Experts of a small language model: 8 layers, a variant of Muon for the experts.
Below are experts of layer 2 (counted from 0) of a mixture-of-experts language model. Rows are named router (the router's row for the expert), up (a neuron's input weights, with its number) and show model dimensions 0-95. Each number is 128 + 32 x the weight over its row's rms, rounded and kept within 0 to 255. Numbers have three digits each.
After each expert's rows: a language model's description of what the expert responds to. This comes from a sample of Wikipedia text that the model never trained on.

# expert 38
router:111166149143091151136136123101118117073105161137108043104150141124175157156135155049168095132135066151117100157171157161146122132153134110129096149129140067120135196116169072116181199121084107104157112132123138150134100198076137131066205119144112128131130127155121139132152115156079088165
up4:135158163097104199142178116131150193112098138067143122117074180084122055150154163081143137115145111144171149103097144162115154161167185156123169126101136134144138124118124120091108073085074176176101107150136063168118089104094148110117127154096135153155063123128147191152117155134165091136
up5:161132069106162105097146130147094156128136113150125099097137145085159085143120146124132108166109124124157105097148098110131160105116130182177088082159111127115071188058083172165151174149146110058088175148123050120120092226084092124119139149124154121134145110107148137084160122151150079168
up6:115119107097107124134165125133158131093076159107104128109128133117134133188162127150201159157152151151144140107161174124158163118128135164142106113136081162152145190096187100149093173161038162157148127179080092114132123092133108139125085134055096181100154074124115112116155086193073090097
up7:136069101126135125125061107169117089086129145119120148099134126106115147122138141139134097114128106110145080153179131082113174151125118152164108142076112123140126198097133137080107147088120101085190119138109217126146173115189127136153089076162127193070062089138114150199111158105121070133
It responds to: Cell contents in sports results, standings and election tables, such as at before opponents, headers like Votes, GF, Apps, and scores.

# expert 6
router:159179126097079197154143091143116098084129140112148134163140127073159120190125136083132159142134126185133126163182126144129094128129161101184077190073177123139158140119137083096089182116139083126134160116116170128164194142083141125082156151154147142147088110111113154106138147085061077170
up2:149080154068132114163149152161100102135126103108160067117056062114095142151142117143094184148108144189198139155122145118136114116055139146099102115122102114099125128184156100113056151078095190121113179133101116146156098071088123109149079128087136114122144111103107109087149126137074120082
up3:131140124178112175090086117108098134096175135125165048152120107107140106110176097085121135194122174127152131154115116135123176142065186170111139133162087126152146078212124138122118113067156109136152136143132087121162139191161133162118131164099078179103118134071110120111160173148173123182
up4:098164098139151113051127145183162095138136143145118148139111166040139183111107171117182140130136148132145143087084182081109094100148065093086162096129095199092105178093148114070104145122147130116182137127133135124125105130107070168135096180092135149110129152177077105108148150139108137166
up5:131149152101105153103115134131080143152128112053093082118105134105180156080136104106148177143037026122134195119177120158153131156122115120142107117187115120122173163152168074165106110058113117114171141130130133108126102143112174109089095164110137105146069077102139120114112184129135109112
It responds to: Mostly the word to, plus adverbs and modals before verbs, such as to be, also invited, would be, not.

# expert 9
router:161169176087104147159178160111138107070073125133152113134154137154149114200180141118153127141077083153162148178146175135168153120154154102188091193098171097126120149119155061058120162119095115167124143160096167119168174129094090153069137125147131142132110113120125172101155140119101070121
up0:162182140121113142173174153124137154127126140116103153153133125149176129080152088154138112103089108177121123127130138121195144173163203131092175137066101177142129142095147161102053065146121080089117091123110068092131182207130194115118104146160121162110107107165131124083164154128117140142
up1:166247086103161151121094101152141121125164127134128141188093131138159068105153139070151128125150165140139152148153098161118160112113066113079066166115113112107143080124127163109100113095121098084166092148129069118127161115175113146142165108126109123136126150182067147096135093179094111068
up2:110104149067110111146126153121176147071159097136162079139062079166108069169133152131177121088152175101094167131106178068110019101126203135155111149149153101126123120131207128102124120090112116148137133129152068101115133132113108130160128090148101155130125132135133128110081184134133147162
up3:156189125100121110140104127158082152121127164163131110069123122141134091151170145139123134103096048165192125181186146066117127106118137160135122134196137177147109167154133103140127159132120141096145088089078209177133081107128087139133105109152137120102144146137036113131124156066142090087
It responds to: Common function words in running prose: verbs is, are, was, has, adverbs also, not, only, quantifiers more, most, less, some.

# expert 29
router:138165127117096126156154122119175063081152127094097103141171097128119144180141170070146146166151126160131071147148118083165089137157117155215138156117140101116087183159151127134158151115113096085117117145117138108120184182099092116091146071157115093093167146191194190089155117118106138151
up10:111090140071098046144167120068214044138146129120114115133148124099124137172102146138103142153167095171109125103153091160151153156186179137124120072080204102102099109114146086167172119104077113145145129089116116123110148180105114148186105148140077124095167115102125102134131133112150146143
up11:166151116194145104173079119106145114058178130164139128131134115136196124193149095115130107126143131113127144068103158107169154117111089150144106158170127097102080121192051097162134190143136158101109129138070143171122131207092147123063122119175156132170154146132101164122141166109129156145
up12:133100096121129156175154169131126095075139129130070088171121072162106112133140134091123080121120048192144133097116129095180170134130112143198151098098129130157154111156082167117144179160129142089074144090104087179149102197170122099102141112099074161134107130159145102132186087111080127131
up13:124140113123099107189166126142138154162136127107063161175176114150097125122083189172080112167079140109170102172131110131195109169182085116133093144147080131170145168114142141137127106134134170110174109120097128154126166217107124115110108125117208154156079093112107181127132165165135077137
It responds to: Prepositions like on, at, for, against, following and near, plus colons in lineups, before the or a: following a raid, at the University.

# expert 59
router:132167118125145131138119102125141133097113198101085028105145153099177149106125125075134119142133095149070099144161154128187131160098162139182069155082167121119127191117178082101116110119177150123167124182132095153117138154085094134121149142172123095074178090132135140106188097129072137149
up2:149117159116118089203153118090116110156132183136088084128128138148082144097117152161175128093090131135138057140156085143139085115096134075143148174111127111132101138157130143113108115109105214150156151200128151080058147137135097072042140102143114081105094101111123100136123114100176174156
up3:090190114119201094131139091121151111178121106114084159186132012155157140142131159131137125082138179152169140128125134128162150115100103145137090150139165142106130130115121119125054124140152112173168155090113105067130153073122145097118184108133116134072102141123114147076185158091169177147
up4:118112079137119073122124177181126119055078152111092146096175121177130220105132120163162161112145118203073117103135085142120105102078125096169127119111099136136108145156101131156101139077114087112125153178123107107085167161178144133133078143120153126147141155172123097072127135149154145049
up5:101149093133170151095132128081185073128213044103098106116105088137078200115184146073123130087111121102110093088117160158110087135169147112147112131098150146129132115112117099119108131120177129139086161192095115123072149100091066115108118155114118149157161119177099158140114139090159101175
It responds to: Lone spaces filling empty cells of pipe tables, especially election results, plus table headers like Rank, Votes, Won.

# expert 21
router:142111139144114151149146170107179122110105144084163125135158140161120169136191162130137108104164127129131134203186134100128148154123163099148108114094151104127144127080157075068117148085121111173100111175079100157168117148103118155149213141193145064121135093196125166160143111087173167183
up5:164065157078119146163153016125130092143124116102105152166180145152111169140167113104173108132181170111098144164155123094112080157076131127113090081116121128148140143097136050131154137162108085120145106180074102097148180127157105167141114182130138112145104095139095159129180129071118126137
up6:101103102153102184144150158077163129194109105139165111114187098096133156138150153166118145120128092142126116123132163100167146108140131125139118154088143104085119128083116130124107135130111023135082156147063141163124167138113085208159181153145152047120145123166158082173136102059160121129
up7:121139090130130086140100127139156072095076145094107168181124183109111113177120131151160113120174198166105149099119150097119151149085056073060096041136176139098099117172097101134100123109130182161160147158114147149172122133100122096178132132128106103121146117104130201152097097134095157108
up8:189080121110136163109086069136136071100112135168158132149110097122118149060096150191191146194124163148145120154147173125185133072126136139118131103170192119123131135128203134129116102149121120163148113159124137108155044093143131158095140127143128094123093129192117153110164115171169189130
It responds to: Word-initial stems awaiting a suffix like -ing, -ed, -es, such as present, author, offic, attack, fund.

# expert 36
router:151152159114100129097178135063145100081100136129155099118111162091170133118176179134172110160120107119173089145183135070095105126158124089145070101104150086173086136100119113057099157111107015130135152140108091115131173146089103131110146112098117125101101151175097137097161086089093141118
up0:085061167130099112097148150103119094120107165142157129104129141147100123154143143197117097171105092087139168161143205090117081166164169125211124127123103132146031161101141079092094129132069090101058149121098130152140127126139140142132126112108112132142148084132106143197136149110135065113
up1:167154125109184095165131182087133157114135191068130121132142142114128059113128174193175147161079154107142121134125167086160142147139144099150090133155142066131091100203096103146122085144219108160173120138102126094169118149127212147102133133114164103103097115118113130111106148142161100162
up2:114126134056179117130101102136133044154108087166109139174140154137151128063181142099097124178122201093106124146123139078111118144163176084139119068091146138144180122143171091070077132123090118094158140147137182146135149182150144083101156163134144161125124101150166148126136077126100179098
up3:164179110128141142207128130092105118099179120119150091087117118072187143127148178164125144120120147151113146140192100152110103109108054064092142077169167141165141108096141158160127151123157132160125178099170103100193094142107119095128183124095135105104161163091145056125113121122103133061
It responds to: Direction and nationality words and place-related nouns, such as North, South, British, land, wood, in geographic names and descriptions.

# expert 61
router:173135140147096134145152102117153137139124101117139043155125174014164188140133125123134118093126104159144097129151101103172113165113114136142090173112130160134092160152169138122153186063188100096103160182088142204152142118112128113089177067146123073127089140137111148139124154102144114159
up14:183148091134100173099132108138171146116109126167124107174117178093146142134097130140121080140111156215135084091146113138092153099077126146133114090089068150103171179118188100129114157084186171142121145111066088179109098105151104152102173090109126143193137139158120157149179192152138146130
up15:126085146122171145164110121145120139081122110104147072153192178120140102111088208171125098150091155132100084075123085161163159122083161113142193136110122113200097087119161137114100191127130164101161162119115121163128134163126197109142145126142118135071097164094162115149141114091147210132
up16:194135172177161128155080104176151150141135144159077147191169153089149129098138164142131131133110109128126087119178156152168114144145105131141142113100128155106088120099133083136097201120130138104091107090060085162109183101110090090070133113150147056111106129123121079166142152087206115167
up17:117158139173131117162100131137150115156123087170185094102069178088218136100122179144148148153076091140140111116091074139144134101097118137145106092112146116084141130210169111152167116127108113128071099158128106193162143106132065158151129137175156119076093093117066155141160117157138083138
It responds to: Inner syllables of Romance and other foreign names and words, such as ur in Aurillac, ñ in Ordóñez, der in Valderrama.

# expert 51
router:193145153115107157138152098056117112055133150121129093124129126134133151139110165083097128141131087094098051183162101099139188132109187132171047126120142135121121167100129069109146123133138120150135176157094075165107135156093131137048168096123100100170114128175167124134166137093078144120
up0:079165122086150139149197114065117080119138112123063084157128079110118137128129132105104139173129093073063088153096112156112175113101138184182108096136169113174154178093123119113157149098122097126130135065137127137139128106164204118073179152085170128146134135130113176116155110121070146164
up1:143143147163096087155119193130169121059156093140202123163062112102117149124111158171122144095169174107096162106150123150130147160073134159155100128098120158189099185104106114095160110101100123077110066131157144099093146105112081108123144153163097159107091192097122182108141167086111102095
up2:151128150168095162116130150129111080172139078111111097137130176112068136100131109081088120174146073127109051147152152150175167134121125111054149090098156124096139190194140089121162152142112160123135120126149095154141151088116139039108161132124155156199141086176112140130085127128112134189
up3:154118108141101129144133072105107121153174137156100135090141133108134143126131112094182113193097070098154118123106169110160092113152114167121140140103062083154088127155106175135146175161128150105101115129120091184120143159146146194077157118083096140158092042066143087078096107188164112080
It responds to: Closing parentheses and quotes after numbers, such as (aged 68), plus country names and nouns like bar, Games, Film.

# expert 15
router:099152169128080128139124153068141100063124105097112068109109141130182139150154162116114124125131096118166049110111144149119093143161147086157100135113157097130104123123149146108147210106135097121115175135137078111126154130072141039087170108187093078142111169128154124109191143076090132177
up0:115157180165088126184118149107172064081175093146170118141147117125139172108117182126122171193096095140085168120064160154140145105136192154157119137142114146148095118152118139126139136111184137121064169170119127113151133078121105053123138186124153067095094149113144125158179136134172179136
up1:163143181112105135099129120134169117167157106126143171119120066159110147156140142155093125092200146079120120112124125093144117139109142076092139096076130097135104174167140075180109065156132119164129105114107101106107183075132134104095150118162135203077105106165136181089157188122136217133
up2:158164155144080132110095142171094125162156132105105059107151151142142077126167115144121123127139123183123135093125130092109092099149156110122112172109130127139094095180104107089107116211178154059137097134130134131124213160060167137064157141110091113122162182099080154119164199095137110126
up3:150120114130157176113090205123196156099154116158173171135092115149117093192120159121162172085149155155118111174147193162156083155175098112094107125061126099141159146082148202105128150093105158097083114131092087115135086128166155163099147111169158139113129086108156101167096163104137112133
It responds to: Capitalized words inside team, league and place names, such as United, New, York, Athletic, Cup, League, mostly in sports articles.

# expert 35
router:125144169101104106157144119121136126147087157108151112078155132150114186177179162142189140118137098149144122151151148094148087161142147100215093107075154116125149157092142103077123185105137109147126123131058165123145127156086058143158193144130076090093090112174113165094114097064108140169
up4:143115068067132099170157098126129115152093150084136076119132157133122128116121077106130159128140142145105072117142160118116139154155203194116094098136124136144166123089160072071054142142087079101168169120066143087151094095117100138126150132081117129116086118125141186170178095131100162191
up5:126157175109158103151116145151142111068097137090121137161157106189108196162155117121148116155106108159172084131181094145199094145135192122132111088104205126146169118076125144081112054102195123155117154145088165127138126120128135180140160152128073138138201105125110126140091149101138151162
up6:115129058072167111136142139122167154158088132121170164173199076059144195136103117141196136138121158113109112147152152103100114106091132112146094154194096070123105179162157098115132161132123098139114150121093155144123109132151057201183158152137168124106142146147160133149161075122125144160
up7:120176094068131071138078145170100154161153104128162085142151116146106156114131061108108109084151148075132062121092145124123043131118101138089073137125131182095084132133125150076161174095171100138146162134066128108124155073115133141117164167149084115069128077121136077106143125119128089096
It responds to: First letters or short pieces at the start of lowercase words after articles or conjunctions, such as y in lyricist, ot-ton, h-ip-hop, hor-mones.

# expert 20
router:156160138152087118146156152058158102072165143134150062134119162137139121206113130092107098116139124142141053128125162069123093153138169109145059132079112097167111115109144115059098162125166094129143137157103086111141161129072117088095153038149076129131119158148100158119118106092089101121
up0:159145077141181092133157089160138118097118101088179145146118149084154177127170126162138097144202137170153094133166156092143075166145078096081111134139140170139102092174137109148104089146137087135139142119105066139071137108118122174181099079102124099092085143086073169114161116056136126150
up1:131137128131129139122168145095129107110154150140106102132150163081099177152073116138090142093156135096174091145068061081182122182128130103168114079145103071184101088090137124073152105141124095099172160130116079124144189094123118116168156077131141164168121154118096135163141111089052072154
up2:170157140062102136124139130112071147084167066178143105147092178111096173114137096123105158091147176134132124146123168107124069103146178188133070123148099151102117116108104124078106107068120099103092145178081113120160146126137129070129110087159083130194096072115089149104103082104120083130
up3:126135175116149118113130122153108147159129100064180113085134169117072154156056185115120098064168167106143139130145091102140115105115131191185203125128144133118108073156083125089072168112147118165110181129138111136083173099108063145141098134058129182152134155119108157150135149165113139122
It responds to: Nationality adjectives and proper-name words like American, United, National, World, British, York, often describing people in lists or naming institutions.